config.yaml
router_score: "sigmoid"
router_logit_norm: 1.0
norm: "rmsnorm"
norm_eps: 1e-06
tie_embeddings: false
init: "normal"
seq_len: 512
Below are experts of layer 7 (counted from 0) of a mixture-of-experts language model. Rows are named router (the router's row for the expert), up (a neuron's input weights, with its number) and show model dimensions 0-95. Each number is 128 + 32 x the weight over its row's rms, rounded and kept within 0 to 255.
Before each expert's rows: "comes after" lists some tokens at least twice as common just before its tokens as in all text. This comes from a sample of Wikipedia text that the model never trained on. Tokens count by the router's weight.

# expert 1
comes after: "\n", "  ", "-", ")", " —", "%"
router [133 129 112 129 123 121 136 191 101 107 123 107 205 125 126 123 137 133 111  77 119 144 107 157 103 128 131 162  65 111 142  75 104 137 170 169 112 152 146 123 160 104 153 135  60 107 117  99 156  88 174 116  83 143  54 126  70 153 133  56  36 119 145 137 128 107  79  97 105 165  88 155 109 157  91  78 129 110  95 141 173 113 118  87 151 142 171 175 104 126 138  87 161 147 166 117]
up30 [136 128  96 167  79 124 123 184 101 106 108 107 108 121 111 122 111 117 117 104 129 136  87 139 138 100 115 161 106 133 157 146 115 145 155 122  92 177 148 165 114 161  88  61 109 154 128 147 154 112 118 204 119 151  98 207 176 158 130 137 124  93 114  42 107 100 129  82 119 114 177 132 138 141 100 136 112 108 110 108  52 172  83 156 152 172  46  87 145 102 118 131 192 149 154  85]
up31 [ 93 137  99 135  96 156 130 117 131 158 156 131 207 104 155 134 134 108 150 101 106  96 118 114 141 165 141 102 127 142 125 191  62 118 125 108 126 114 131 156 131 127 160 158  99 104 120 137 108 202 194 142 109 135 164 134 135 158 153 141  55 166 104  93  91 126  78 120 109 126  61 112 196 101  98 100 167 210  90 135 160 161 103 116 137 134  78 157 146 117  67 184 121 166 150 165]
up32 [ 84 167  90 140 133 136  83 144 104  90 119  75 118 119  91 124  86 108 147  88 155  95 176 109 107 135 125  83 134 158 133 143  85 137  62  98 109 159 128 146 158 177 169 124 126 136  96 145  60  78 157 144 109  81 154 117  88 135  99  89  85 169 130  79 152 126  72 103  93 172 111 203 148 101  89 123 116  93 116  74 137 191  85 123 103 133 163 127  68 102  88 122 115 101 133 142]
up33 [130 139  88  53 113 175  98 118 149 158 236  94 138 121  70 137 111 119 104 145 201 151 101 118 123 178  83 125 153 110 102 148  97 100 167 133  98 134 114 129 135 110 117  96 122 171  72  32 119 132 134 161 148 145 187 146  92 121  96 103  81 106 201  97 128 137 132 125 112 134 104 123  96 166 128 111 138 104 173 101 130 180 114 123 143 136  80 116 139 136 126 143 162 166 100 152]
up34 [128 139 144 133 127 139 218 156 137  86 151  85 156 135 122  74  94 108 160  98  95 188 139  80 144 165  87 152 121 128 117 141 110 175 160 166 120 125  91 119 126 131 128 108 147  93 111 124 111 118 157  76 140  63 146 139 164 118 108 145 107 120 109 146 118 156 126  96 152 206 147  55 135 157 138  52 151 121  94 105 133 128 126 193 118 107  88 123 138  39 135 169 182 160  85 121]
up35 [ 95 141  86 183 136 131  84 168 121 149 135 157 155 151 106 144 104  96 125 101 159  76  69 105 143 140 129 147 163 103  84 114  56 122 111 155 144 122 123 154 101  98 104 154 106 127 151 148 189  84 187 118 124 109 111 126 192 113 134 130 152  77 125 108  76 117 194 116  88 143 180 147 136 153 130  97 119 107  84 138 105 169  69  91 174 120 110 112 130 167 161  75 172  89 133 205]
up36 [124 114 121  65 126 117 137 158  97  97 140 100 130 116 146 120 147 152 131 120 110 153  89 104 134 112 137 120 132  63 160 100 120  93 160 151 164 155 133 116  75 124 107 125 189  67  94 155 110 149  77 120 134  31 196  96  66  61  61  90 113 145 153  98 154 113 138  84  70 181 120 122 127 175 123  95 130  86 106 157 116 103 131 111 154 169 100 155 107 140  70 122 165 131 150 127]
up37 [169 103  76 182 123 146 119  97 128 165 202 104  91 127 144 159 152 118  82  90 148 138 157 133 191 154 124 119  86  89  95 163 126 107 184 133 129 105 105 146 155  85 105 101 146 108 134  81 150 137  84 141  42 144 149 128  90  81  75  98  53 117 136 159 143 102 121  84 148 153  87  63 144 111 147 110 121 121 113 146  70 143  82  97  76 170 105 166 133 156 127 109 121 136 123 114]
up38 [147 149  99 158 237 108 111  93 112 112 147 151 151 149 133 147 116 113  67 159 136  67  51  56 174 160 176 140  71 120 177 126 118 144 129 142 114 161  80  93 101 121 112  91 139 137 133 162 150  84  92 151 108 118 148 107 140 155 138 138  98 132  98 145 148 165  94  90 102 145  84 116 168  81 117 140  61 124 137 129 119 171  89 164 168 166 134 131  98 148 119  99 114 177 152 154]

# expert 12
comes after: " |", "|", "–", " The", "′", "The"
router [121 100 174 113 121 126 122 117  91 105 113 195 111  97 156 167 175 133 121 151 146  86 126  75  85 120 112  84  93 125 102 122  71 118 101 171 100 118  99 171 112  90 113 116 205 153 137 135 117 140  78 164 148 148 190 107 180 146 119 163 181 138 124 171 113 158 165 194 111 121 104 135 137  81 178 202 148 148 121 134  68 109 123 103  63 106 173 126 166 136 145 158 109 137 160 113]
up9 [132 152 138 102 103  81 104 192 121 175 180 117 132 160  58 114 110 111 109  47 154 117 115 145  75 169 161 111 152  85 128 122 139 142 143 140 172 150  84 115 138 126 192 150 129 115 163 150 119 101 144 133 144 126 119 157  89 106 163 139 118  83 126 169 127  95 143 130 163  63 134  68 179  90 107 166 126  84  54 100 154 174  98  77 146 104  79 139 116 120  81 133 128 159 136 175]
up10 [ 88 169 133 110 118 121  81 142  71 142 122 145 124 169 136 100 133 144 106  47 128 155 105 112 137 189  98 151  85 146 132 106  86  86 134 102 104 182 119 106 155 102 162  79 120 112 171 127 127 183 157 161 162 112 146 163  69  57 131 136 124 138  62 126 157 116 107 124 143 151 141 116  92 128 107 117  87  83  87 155 142 117 173 152  57 140 127  97 138 176  89 199  98 137 117 185]
up11 [163 107 116 134  89 181 145 159 116 135 162 100 152 125 119 168 113 101  55  96  91  92 126 147 166 134 134 123 156 110 136 186 155 219 119 112 103 118 133 216 150 107 145 145 149  58 183 118 121 113 148  96 123  93 132 129 117 173 103 133 115 100  99  88  64  95 108 153 117 156 156 125 166 102 128 158 158 101  95 145 212 177 112 117 133 153 117 168 140 115 172 173 138 140 171 156]
up12 [164 119  79 124 143 104 134 184 138 199 147 106 208 120 100 152 103 120 127 153  38 159 136  73 109 131 134 160 168 123 105 148 154  86 114 149  96 150 139 134 153 178 175 131 119 116 143 172  62 123 115 127 118 118 101 141  74  92 160 164 121  97 160 134 120 113  98  82 134  95 124  88  68 113 151 181 108  84  84 151 129 181 124 114 148  83 162 141 127 101 137 111 155 103 199 149]
up13 [106 128 186 139  93 149 126 152  79 150 136 190 125 102 158 165 172  68 106 114  97 151 114 130 156 152 180 136 144 106 141  95 144 108 176  64 144 157 118 121 118 128 180 123  87 146 127 159 154 121 182 117 187 115 134 128  98 133 202 104 114 143 119 185 116 105 107 106 189  93 167 117 107  59  91 125 129  87  93 132 146 128 145 127 173 155 125 101 119 137 161  83 173 211  98 162]
up14 [104 107 182 118 157 102  91 137 101 134 124 141 153 147 121  95  99  91 116 112  25 134  84 171 160 192 140 140 142  73  85 113  88 180 100 117 151 140  74 150 136 125 108 105 123 142 153 124 134 126 139  89 157 133 166 148  98  76  73 178  62  95 141 111 150 110  88 111 163 123 162 117 132 138 173 164  97  89  93  96 167 175 123 171 111 141  98 102 158  88 177 143 122 113  73 143]
up15 [ 86 166 113 177 119 115 109 163 124 193 118 124 203 118  96 151 156 100 128 127  76 150 162 111  98 141 114  92 117 168 149 102 131 106 126 129 124 137 138 194 157 191 170 112  97  95  98 144  89  93 110 105 167  94 129 161 147 115  92 137  91  66 139 100 122 125  68  80 173 177 113  81  86 126 157 140 180 116 119 152 165 149 141 130 166 147 113 144 102  86 203 140 121 179  79 133]
up16 [135 160  65 137 110  94  98 160  79 129 143 174 163 162 167 142 145 121 116 175  70 142 129 134 126 108 104 160  76 174 127 138 119 107 117 115 112 102 129 128  95 140 168 163  75 141 154  74 104  88  53 133 204  71  94 147  93 136 219 101 153  62 117 117 102  98 123 121 141 137 133 116 132 132  86 136 129 108  98 128 175 161 116 194 186 110 126  72 113 107 129 113 118 130 143 141]
up17 [140 162 141 122 101  93  65 156 122  92 150 145 134 157 146 110 107 131 125 132  45 146 112 158 150 224 120 108 152 118  85  81 133 103 112 159 174 165 121 168 155 179 133 146 133 136 111 177 138 118 143 192 186 110 138 198 110 118 172 136  95 138 172  96 101 128 164 135 114 173 160 132  94 103  78 104 170 126  98  38 127 111 150 106 152 128 123 129 125  85 116 111 154 105  74 135]

# expert 14
comes after: ".", "s", "ed", "\n\n", "d", " part"
router [117 146 127  68  84 129 114 161 165 170 112 116 125 159 158 105  65 135 148 104 127 139 140 129  91 116 141 204 115 122 130  99 215 106 141  67 184 124 123  91 137 119 175 122  90 143 142 101  97 160  92 104 160 103 182 140 162 135 129 108 119 166 167  89  63 137 133 143 157 143 138 176 130 105 114 148  70  52 159 117 117 127 170  89 176 113  92  58 131 121 115 163 155 131  94 110]
up19 [112 192  95 163 125 105 169 168  91 132 208 122 157 114 150 143 147 189  91  83 127 104 102 131 156 148 138 167 196 100 146 128 126 182 107  96 160 235 157 117 152 157 127 152 196  85 115 111 124 175  90 122 134 117  83 157 126 150 126 142 133 146 172 116 144 125 154 124 165 112 120 149 120 170 150 201 136  66 123 117  75 105 136 144 117 111 156 119 130 117 119 142 168  87 121 158]
up20 [ 96  74  87 150 182 134  97 124  71 110  93 126 114 168 119 107 134 119 119 124 131 172 136 172 148 120 177 102 148 145 105  99 140 152 104 145 175 157 143 107  88 148  89 151  89 101  94 133 106 188 126 133 127  99 143 115 179 105  80  66 179 126 112 113 121 114  83 114 122 145 105 155 168 122  99 174  51  20 117 125  99 141 164  69 106 150 117 163 123 112 124 154 104 183 107 165]
up21 [150  96 105 118  79 174 152 120 115 129 150 113 164 112 103  66 119 176 132 159 108 200 140 168 190 146  80 176 130 118 147  89 145 144 135  80 159 105 145 126 133  96 139 127 171  89 151 101 101 119 189 139 116 124 187 142 151 155 132 136  93 176 100 182 143 112 104 184 171  81 183 111 124 146 150 104 102  88 111 121 129 148  94  93 163 152  59  95 131 125 169 190 166 108 113 168]
up22 [153 172 145 115 127  96 117 156 124  80 163  68  79 128 112 132 115 130 110 100  37 128 101 125 157  99 146 113  98 122 154  92 127  99 106  86 186 155  80 147 125 142 179 112 173  87 109  60 113 128 148 136 117 102 116 118 125  60  99 131  57 136 112  94 161  98 101 108 179 153 178 169  95 163 155 177 182 112 112 156 166 114 131 157 117 129 152 119 119  95 109 131 147  91 154 202]
up23 [139 167 123 129 130 120 133 128 122 142 130 170 112 125 121  91 106 117 142 120 138 158 150  18 125 123 138 178 112 151 116 135 125 144  77 112 140 186  59 189 174 150  86 119  62  68 111  83 146 134 117 135 150 136  93 154 131 138 184 115 135 199 133  83 145  95 127 125 141 195 138 142 210 150  85 123 143  58 131  91 151 115 108 178 116  86 129 151 102 152 133 115 133 156 105 101]
up24 [170 149 137 181 100 168 107 123 137  83 144 151 153  64 193 121 114 167  80 147  80 143 132 171 127 129 143 119 117 154 145 106 119 125 166 138  98 174 124 156  64 188 103 112  85 140 124  99 155 112 187 157 208 107 106 164 154  78  96 154  98 127 149  87 115  70  80 121 174 128 148 149 106 170 127 172 155 146  77 135 168 124 145 140 130 138 166 147 131 119 163 204 139 119 104 152]
up25 [171 121  89 127 115  97 120 143 133 152 111 153 168 149 203 103 157 139 107 120 104 181 156 117 147 142  97 125 118 115 166 125  92 161 135 104 127 165 159 132 124 151 145 111 112 150 150  68 117  39 160 103 106  72 113 130 173 116 173 124 106 152 108 154 170  87 107  73 151 165 181 162 112 169 196 158 159  48 135  84  73 177 182 125 120 129 116 141 113 150  83 144  89 139 150 119]
up26 [132 144 162 144 107  48 132  87 127  79 166 136 109 107 136 110 165 109 165 163  94 151 123  94 173 182 141  90 128 113 110 139  76 123 121 136 116 184 146 145  86 172 155 115 115 118 104 121  67 104 118  34 118 117 102 185  90 121 108 115  94  83 167 109 138  89 115 110 155 143 118 128 117 106 108  94 126 119 116 126 112 146 222 103 141 145  64 122 117  72 103 156 157  79  70 123]
up27 [164 158 114 148  83 100  81 162 157 105 146 133 110  70 137 102 144 114 164 123 100 216 115 119 124 118 166 133 101 153 135 181 124 123 136 110  81 181 128 181 135 153 131 118 180 112 143  82  74 117 186 104 108 125 166 178 183 138 162 163 133  90 163 151 154  64 156 121 140 147 107 115  73 124  92 157 163  65  90 126 133 178  91 152 109 102 142 167 130 100  82  99 129  89 123 165]

# expert 5
comes after: " |", "=", ")", "|", " =", "_"
router [154 161 111 140 152 149 147 127 155 102 142 106 143 119  82  69 140 105 113  99 114 169 170 169 145 135 175 165 111 170 127 141 103 140 133  71 126 178 114  83 113  96 142 141 101 113 145 153 114 157  88 149 124 117 119 143 150 129 122 123  95 108  85  56 151  89  51  73 121 131 174 152 128 130 148 142 217 154 141 161  85 139 142  95 144 215 109 172  93 113 139 167  99 134  55 173]
up30 [ 78 135 110 174 186 135 124 126 105  98 139 138 155 149 182 150 124 142  95 182 108 131 121 141 128 132 189 103 133 104 155 144 138 127 137 101  72 161  99 148 148 104 222 167 151 110 112 140 147 145 166  78 132 135 110 179 159  67  84 187 128 125 171 164  87 131 103  87 131 142 150  64 151  76 146 167 145 149  75 173 143 148 145 132 136 155 116 146  92 130 142 138 209 163  85 136]
up31 [137 119 108 156 134 212 112  78 154  97 107 112 166 176  70 150 141 112 129 113  77 157 130 151 164 170 120 112 148  84 135 119 197 115 113 149  81 160 113 132 152 162 156 128 125  47 211 133 158  82 151 159 119  85 115 104 108 114 160  37 106 103 113 160 147 140  81 141 149 118 121 168  97 110 142 185 114 137 116 175 129 140 157 115 152 109 136 130 105 179 170 133 107 163 111 103]
up32 [112 184 107  52 145 164 178 188 147 123 148 108 109  99  71 120 154  87 134  54 121 148 141 103 116 176  93 138 151 121 128 134  89 184 199  92  88 108 111 172  99 118 122 129 129 115 115 123 115 160 164 136 159 139 159 124 177 131 107  42 141 136 145 128 118 150 148  65 192 183 115 132 134 130 129 111 156 137 135 125 147 106 167 153 113  86 142 191  84 117  83 154 163 125  95 121]
up33 [150  93 103 202 136 128 135 155 111  76 142 100  90 187 125  96 142 101 135  78  68 103 158 180 163 150 126 198 157 119 130 129 120 145 126 131 142  63  77 140 154 125 103 145  97 137 100 123 117 143 106 144 143 102  78 127 141  79 104  76  61 121 124 116 148 114  94 149 148 201 201 115 136 131  92 189 151 143 135 154 159 149 155 127 100 176 115 140 164  80 141  75 119  86 152 112]
up34 [ 99 164 143 110 128 157 185 103 102 124 111 159 188 118  81  63 137 126 128 118 115 139 139 114 121 102 130 185 144 135 188 120 106 150 100 114  89 155 165 187 115 116 114 147 108 129 150 121 171 125 108 181 142 130 168 147 181 136 137 175 103 161 102  70 146  63  47 107 205 126 126 184 169 135 113 144 101 105  95 108 140 121 137 130 140 113  98 104 137  71 166 138  65 192 113 143]
up35 [ 75 112  98 132 135  66 155 154 107 188  70  94 164 150 128 156 162 156  87  98 169 160 167 107 145 140 170 117  80 148 104  90 133 144 132 122 156 125  88 129  77  77 142 140 115 135 142 143  90 159 115 123 139 126 134 162 130  90 107  79 153 159 116 172 177  89  92 116 158 147  68  91 200 134  85 106 180 101 112 135  90 172 107  63 187 148 107 146 126 131 120 187 117 159 113 149]
up36 [147 172 103 160 121 184 107 160 117 163 153 108  98 130 138  92 133 164  94 125 160 149 202 197 142 110 106 110 150 118 140 119 124 122  69 111  67 139 111 163 144 169 135 112  76 175 153 142 109 118 108 125 124 166  96 128 112  56  98 133  93  99  93 133 147 132 113 149 134 207 141 148 147  81 128 135 154 103  70  55 128 111 193 113 123 110 104 140 194 100 126 128  90 137 133 204]
up37 [158 149 135 115 157 164 175  73 114 167 104 140 169 187  28 156  97  96 106 112  73  97 206 135 171 121 108 170 105 166 149 136 128 117 181 115 108 169 153 164 109  83 153 154 119 108 144 135 154  96 146 126  79 138 128 118 122 135 129 135 101 141  79 161 140 113  74 127 210 154 174 104 156 136 102 143 110 171  78 129 159 113 161 113 154 133 100 143 146  79 108 113 102 177 126 142]
up38 [133 149 148 148 182 103  75 194 110 131 176  89 168 142 170  95 116 141  77  56  97 132 143 109 141 124 149 123 131 138 109 128  44 152 144  84 175  75 155 158 109  97 154  88 143 157 127  93 108 114 206 116 139 128 113 163 117  72 186  88 114 119 132 100 121 118 114  83 166 134 112 110 143 166 128  98  86  74 136 102 133 129 124  78 103 130 148 181 134  98 105  89 127 114  77 174]

# expert 10
comes after: ",", ".", " \"", " that", "'", " where"
router [132 114 136 157  94  91 130 100 121 159  93 143 128 133  99  97  98  93 144 185 149 144 132 100 140 127 104 148 192  68 139 124 100 127 163  85 181 106 103 161 152 203 149 104 174 138  79 111  84 147 154 134 115 102 157 177 148  87 121 156  95 128 168 151 143 160 178 144 114 149 119  53 148 104 114 155 127 122 134  78 239 142 175 170 142  86  79 134 139 108 137 156 104  90 120 129]
up9 [147 194  88 144 120 137 175 110 112 105 133 125 206 142 134 175 124  98 131 144 188 171 125 152  87 162 165 116 184 117 145 123  81 132 138 146 176 166  91 104 140 197 132 150 100 105 133 187 141  81 104  94 178  92 120 169 182 121 161 213  84 181 104 126 107 143 139 176 144 123 124 137 141 119  88 123 106 164 118 121 158 119 129 159 153 111 114 128 131 117  96 193 152 138 147 183]
up10 [106 146  75 142 193  87  99 116 151 149 122 130 112 111 130  82 165  77  88 131  95  98  91 127 177 150 116 162 155 150 153 125  90 119 102 104 150  69 156 144 130 100 124 166  99 179  99 114 120 131 138 151 130  75  69 103 117 110 131 135 103 122 180  26 151  64 105 177 140  81 159 142  69  99 123 127 114 139 100 139 161 152 202 145 134 168 111 120 140  95  87 136 161 124  96 163]
up11 [134 104 181 179 144  70 131 135 121 145 160 122 175  80 156  67 133 106 133 113 126 159 109 127  74 113  93  51 168  87 149 165 172 132 153 108 224 148 147 123 128  82 125 119 108 124  88  89 105 122 141  99 132 102 118 123 128  82 137 115 142 124 163  82 150 124  87 173 116 155 109  83 125 174 144 133  85 115 115 131 185 127 115 159 121 194 132 128 148 101 125 109 102  44  68 139]
up12 [101 206 155 182 119 106  78 147 114 108 130 119 148 138 137 124 134  60 169 173 181 129 121 118  74 115 127 171  73 109 146 106 158 106 147 146 197 170 151 100 180  92 182 114 169 101 103 143 154 125 103  77 158 104 135 140 130  69 121 134  95  69 141 127 134 169 104 141 108 108 124  92  78 126 136 144 172 124 162 175 165 146 134 148 138 151 114 143 125  96  31 117 107 104  97 133]
up13 [139 162 152 129 163 100  64 146 122 106 145 140  89 166 111 103 140 113 113 182 112 124 147  77 106 122 115 172 123  90 142  93 147 126 178 131 172 157 100 127  58 139 112 139 131  72 149  97 157 134 115  34 129 148 141 106  93 118 103 157 119  43 191  93 120 161 156 142 157 194 103  83 137 194 106  60 118 159 130 122 153 138 105 119 104 138 134 186 149 172 121 150 159 145 113 125]
up14 [130 131  74 123 115  59 108 117 139 122  80 103 122 175 116  91 140 143 164 163 147 104 153 146  64 164 135 161 196 129 109 147 154 125 145  85 136 193 111 153 139 129  50 141  79  79 115 118  49 158 130 127  87 115 183 114 188 101  99 144 102  85 175 138 104  84 178 101 155 188 112 108 112  78 150 144 122  83 129 154 129 110 116  98 133 110 132 174 135 117 115 137 153  90 112 156]
up15 [135 134 121 142 120 124  82  99 191 108 173 171  93 143 111 123 108 133 110 109 127 148  98 120 135 140 122 187  88  94 131  42 130 164 177 172 145 110 135 195 150 154  98 127 124 115  72  83 215 185 157 146  75 109 145 108 127 125 153 150 143 112 131 147 124 139 149  78  90 179 174  85 162 158 131  55 143  50  93  86 149 110 153 129 133 130 128 161 122 115 132  90 132 127 124 103]
up16 [108 151 174 190 123 141 155 149 104 136  92 133 164 186 121 118  61 123 126  95  97 143  71 142  86 103 100 132 169 161 164  83 134 150 145  80 120 111  57 155 140 142 143 119 122  91 110 140 107  67 178  95 181  77 146 109 141  76 126 121 129 135 135  82 155 111 168  83 134 131 133 122 123  98 136  63  63 105 146 107 159 133 168 111 184  95 124 139 187  90 139 115 110  86  82 101]
up17 [ 91 162 106 130  85  38  97 118 147 173 115 114 137 128 120  80 110  73 106 120 105 122 125 135 138 138 156 126 128 159 173 123 112 126 174  61 176 156 172 184  94 145 126 129 131 112 130 139 168 153 148 100 185 100 114 143  61  74 175 118  97 110  85 111 126  88 161  67 140 141 136 141 162  97  38 101  97 107 114 126 186 139 190 126 108 180 143 139 130 134 122 123  87 108 117 137]

# expert 9
comes after: " was", " to", "\n\n", " and", " he", " is"
router [106 138 154 158  96 110  95  82 118 174 117 168  91 142  75 161 153 155 134 106  98 149  54 145 105 127 147 175 128 145 133 149 158 161 130 170 193 141 182  78 132 149  84 101 142 169 140 119 109 127  66  75  88 128 197 121 167 115 118  55 167 100 142 115 111 139 127 114 135  89 165 130 111 106 144 102 119  86 118 141  81 177 131 130 145 135 109 188 122 115  70 194 151  81 130 111]
up19 [110 176 184 151 115 135 112 126  87 221  98 162 125 115 118  91 110 147 115  80 102 101 125 164 109 158  71 128 134 197 180  79 114 156 145 141 131 145 178  90 154  87 104 135 129  98 103  97 170 123 171 112 151  99 120 127 115 135 158  75 107 156 139 149 121  89 157 118 108 105 125 157  97 166 127 142 134  90 153 150 108 134  98  95 154 193 107 103 134 146  61 166  51  85 166 167]
up20 [141 125  69 137 111 128  47 131  79 113 105 116  51 143 106 146 167 117  76  97 174 176 131 150 141 142 130 134 111 143 147 101 123 137 145 112 112 103 156 106 139 155 104  97 158 101 120 145 133 120 131 145 103 170 172  96 103 104  64  96 107 159 128 160  83  94 146 156 161  50 159 145 120 129 117  76  95 133 130 175 130 155 154  37 136 117 140 179 189 137 107  65 150 157  82 149]
up21 [114  89 126 181 144 115 120  85  95 161 103 161 108 140 134  61 140 111  97 157  88 151 166 179 144 138 164 136 106 167 185  94  75 122 141 121 148 133 130  78 130 153 128 111  57 147  97 155 112 137  65  50 128 105  78 107 146 143 133 134 174  75 105  77 120 170 118 139 100 133 119 130 135 117  84 128 147  63  81 185 104 192 129 115 112 126  76 166 122 171 110 124 101  99  98 115]
up22 [175  99 120 108 113 132 142 117 104 147 159 214 113 176 125 108 111 126 110 123 126 101 106 120 186 178 163 112 146 171 143 107 178 139 137  81 114 141  91  89 143 170  93 174 143  78  78 121 157 171 152 107 194 105 148 143  82 120 149  77 155 121 138  96 222 169 134  94 124 159  82 165 134 134 104 100 143  90 123 134 104 147 146  81 104 130  74 180  93 108 122  97 165 165 150 126]
up23 [141 201 158 141 146 181  97 139 132  95  91 152 131 111 202 188  76  90 145 117  64  95  97 164 198 127 162 108 164 144 155 179 125 181 101 184 115 146  81 145 109 148 134 136  78 159  86 106 117 142 132 157 119 137 121 147 138 132 102 119 103 139  54 178  89 106  80 124 158 103 194 104 143 118 147 124  65  92 112 129 139 144 125 163 121 140 112 154 131 104 130 130 143 161 121 178]
up24 [158 101  55 129 102 158 102 142 153 176 154 194  98 127 116 175 132 152 131 142  61 182  81 137  72 126 136 154 129 135 177  96 155 126  73 120 109 139 214  93 164 119 134 126 101 101  89 146 131 102 104 116 115 191 153  90 150 136  68  92 103 150  77 145 133 114  98 138 185  70 119 128 154 110 141 132 111 104 124 147 168  80 159 136 105 102 139 179  99 108 145 128 152 187 144 141]
up25 [ 90 167  88  55 171 164  90 140 172 114 105 103 139 127  91 106 181 120 142 137  73 137 166 123  83 139 146 115 121 141 150 110 147  97 172  67 108 156 101 216  98 153 169 158 135 133 107 115 104 112 115 111 151 145 113 163 121  79 119 149  67 128 157  96 136  73 138 113 121 138  87 111 149 154  97 146 163  92  86  89 174 182 136 143 127 106  99  93 158  98 110 207 158  98 147 164]
up26 [ 86 129 109 125 152 104  90  81 101 118 135 154  97 173 164 101 121 167 121 142 110 105  52 151 174 170 144 142 191 106 228 100 115 151 118 140  92 159 134 132 109 170 134 138 140  48 129 211 163 119 156 128 127 118 127  82 127 119 169 163 156 134 153 100 184 130 138 182 109 132 100 137  97 105 115  89 100 140 150 163 131 153 146 142 149 144 139 132 160  56 165 150 166 122  72 123]
up27 [161 128 141 114 196 170  89 138 162 122 141 171 101 134 130 135 116  89 136 159  64 176 122 158 161  80  90 123 157 141 154  90  89 148 109 150 124  88 142  88 122 132 131 104 127  97  66 104  85 139 100  92 145 198 185 133  76 129 119 105  83 136 151  53 146 118 112 119 178 139 161 104 115 137  71 200 133 101  88 123 153 124  70 118  77 163  94  76 105 132 157 112 126  99 138 113]

# expert 6
comes after: " the", " in", " of", ":", " a", " The"
router [147 149 139 169 102 151 130 106 171 107 130  35 128 177 156  69  61 118 104 109 116 128  75 143 189 158 161 143 186  82 154 176 174  90 111  80 129 145 167  95 132 179 120 109 100 122 157 115 126 116 136 123 163 108  98 115 166 149 115 157  83 146 118 127 127 150 124 140 126 115 211 144 152 179  79 185 139 118  99  99 169 116 109 140  96 178 109  98  98 164  93 130 153 153 138 150]
up9 [145 105 120 142 179 153 155 108 122 130 219 135 156 130  84  83 144  67 106  92 108 119 122 155 144 157  87 168 175 119  93 164 124 113 131 123 188 119 173 141  93 126 132 133 150  93 159 160 125 127 109 120  96  89 139 167 156 140 168 219 111 151 137  94 183 138 129 171 106 108 144 139 108  94 151 148 127 139 130  95 149 119 109 145 131 137  53 176  91 190  99 118  93 178 170 192]
up10 [105 209 155 116  90 110 105 147 131 130 129  78 135 120 133 165  81 107 137 121  66 103 126 148 157 137 148 171 140 105 100  71 131 102  87 151 151 158 107 152  97 108 134  83 108 145 132 136 167 139 151 197 133 122 121  84 163 146  96 150 133 181  85  86 115  72 149 104 119 139 182 145 142 179 144 184 120 160 112 229 117 128 101 122 172 174 140 117  96 135 155 158 166 185  90 108]
up11 [156 196 129 178 119 124 125 132 121 116 115  64 147 123 215 133  82 113 107 121  82  85 133 118 147 165 197 146 151 117 120 112 160  98 109 133 135 157 153  91 116 164 122 158 132 140 128  58 115 113 147 117  98 150 130  89 193 133 134 115 120 157 151 122 139  76 116 152  95 134 197 105 102 172 158 202  59 168 116 175 125  67 144 100 104 115 109 180 136 176 118 138 101  96 130 129]
up12 [148 150 138 165 122  89 117  99 163 108 140 125 114  49 152 103 123 106 123 153 101 178 132 181  97 187 154 154 146 159 152 129 132 109 129 133 140 132 187 141 148 159 155 187 143 104 130  99 174 116 120 132 171  88  90 170 126  78 146 133  74 101 154 209 175  67  84 113 174 112  98 139 110  99 148 132  77 107 136 106 137 162 145  74  90 119 100 187  96 115 126 152 190 115 126 174]
up13 [140 117 166 130 130 121 171  51 156 131 152  99 132 138 127 129 112 165 119  93  62 155  88 117 217 154 117 162 106  83 142 119 148 143  62 145 134  95 124 151  81 124  94 170 130 117  91 126 112 114  92 151 170 126 168  84 133 130 140 155 126 137 124  92 148 181 101 103 125 133 163 136  90 128 118 152 213 110 141  94 141  77  99 105  88 154  53 123  98 131 153 176 170 141 182 183]
up14 [ 46 120 172 147  78 163 128 180 172  92 114 119 183 121 151 166 131  98 140  85  99 159 137 113 184 136 128 114 187 125 187 105 180 111  79 165 104 107 127 152 122 170 118 127 112 155 132 135 108 127 122 147 135 146  96 100 133 183 179  96 143 155  94 212 140 109 169 119 154 122 147 105  84 193  65 133 152 116  79  89 101 132  91 172 151 136 120 128 109 103  88 159 105 149 134 107]
up15 [154 112 143 164 108 130  99 125 148 102 108 123 112 153  75 139 120 115 121  92  77 105  99 125 115 172  86 120 191 102  72 138 125  66 155 128 121 165 102 133 193 171  97 166 126  60 144  67 128 181 159  83 101  96  92 119 143 121 157 140  74 131  97 112 159 133 171 145  96 112 132 101 113 127 132 155 142  89 112 131 146 117 142 120  97  56 141 161  79 167  41  85 108 171 163 144]
up16 [109 205 118  65  74 132 147 157 150 143  68  90  70 124 131 125 133 159 104 167  97 132 136 104 197 134 176 138 194 107 123 135 112 138 102 138 140 128 145 154 131 147 154 127  93 145  71 105 128 157 149  35 160 116 106 124 115 122  62 163 118 108 167  94 166 142  96 101 107 114 133 145 142 101 164 156 122  68 142  85 101 142 120 120  94 138 127  85 147 124 139 129 117  33 147 164]
up17 [ 85 181  84  90  89 105 127 142 149 168 145 171 155 124 139 102 146 112  66 126  67 130 110 147 149 174 114 212  95 151 127 136 131 175 141 160 192 176  92 186 105  93 165 108 132 106 117 126 132 128 111 135 141  94  96 151 149 102 152 112 102 114  99 142 111 114 167 109 202 133 142 149 143 144  70  98 176 106 109 127 175 127 152  99 140 125  86 125 138  62 105 151  71  91 191 135]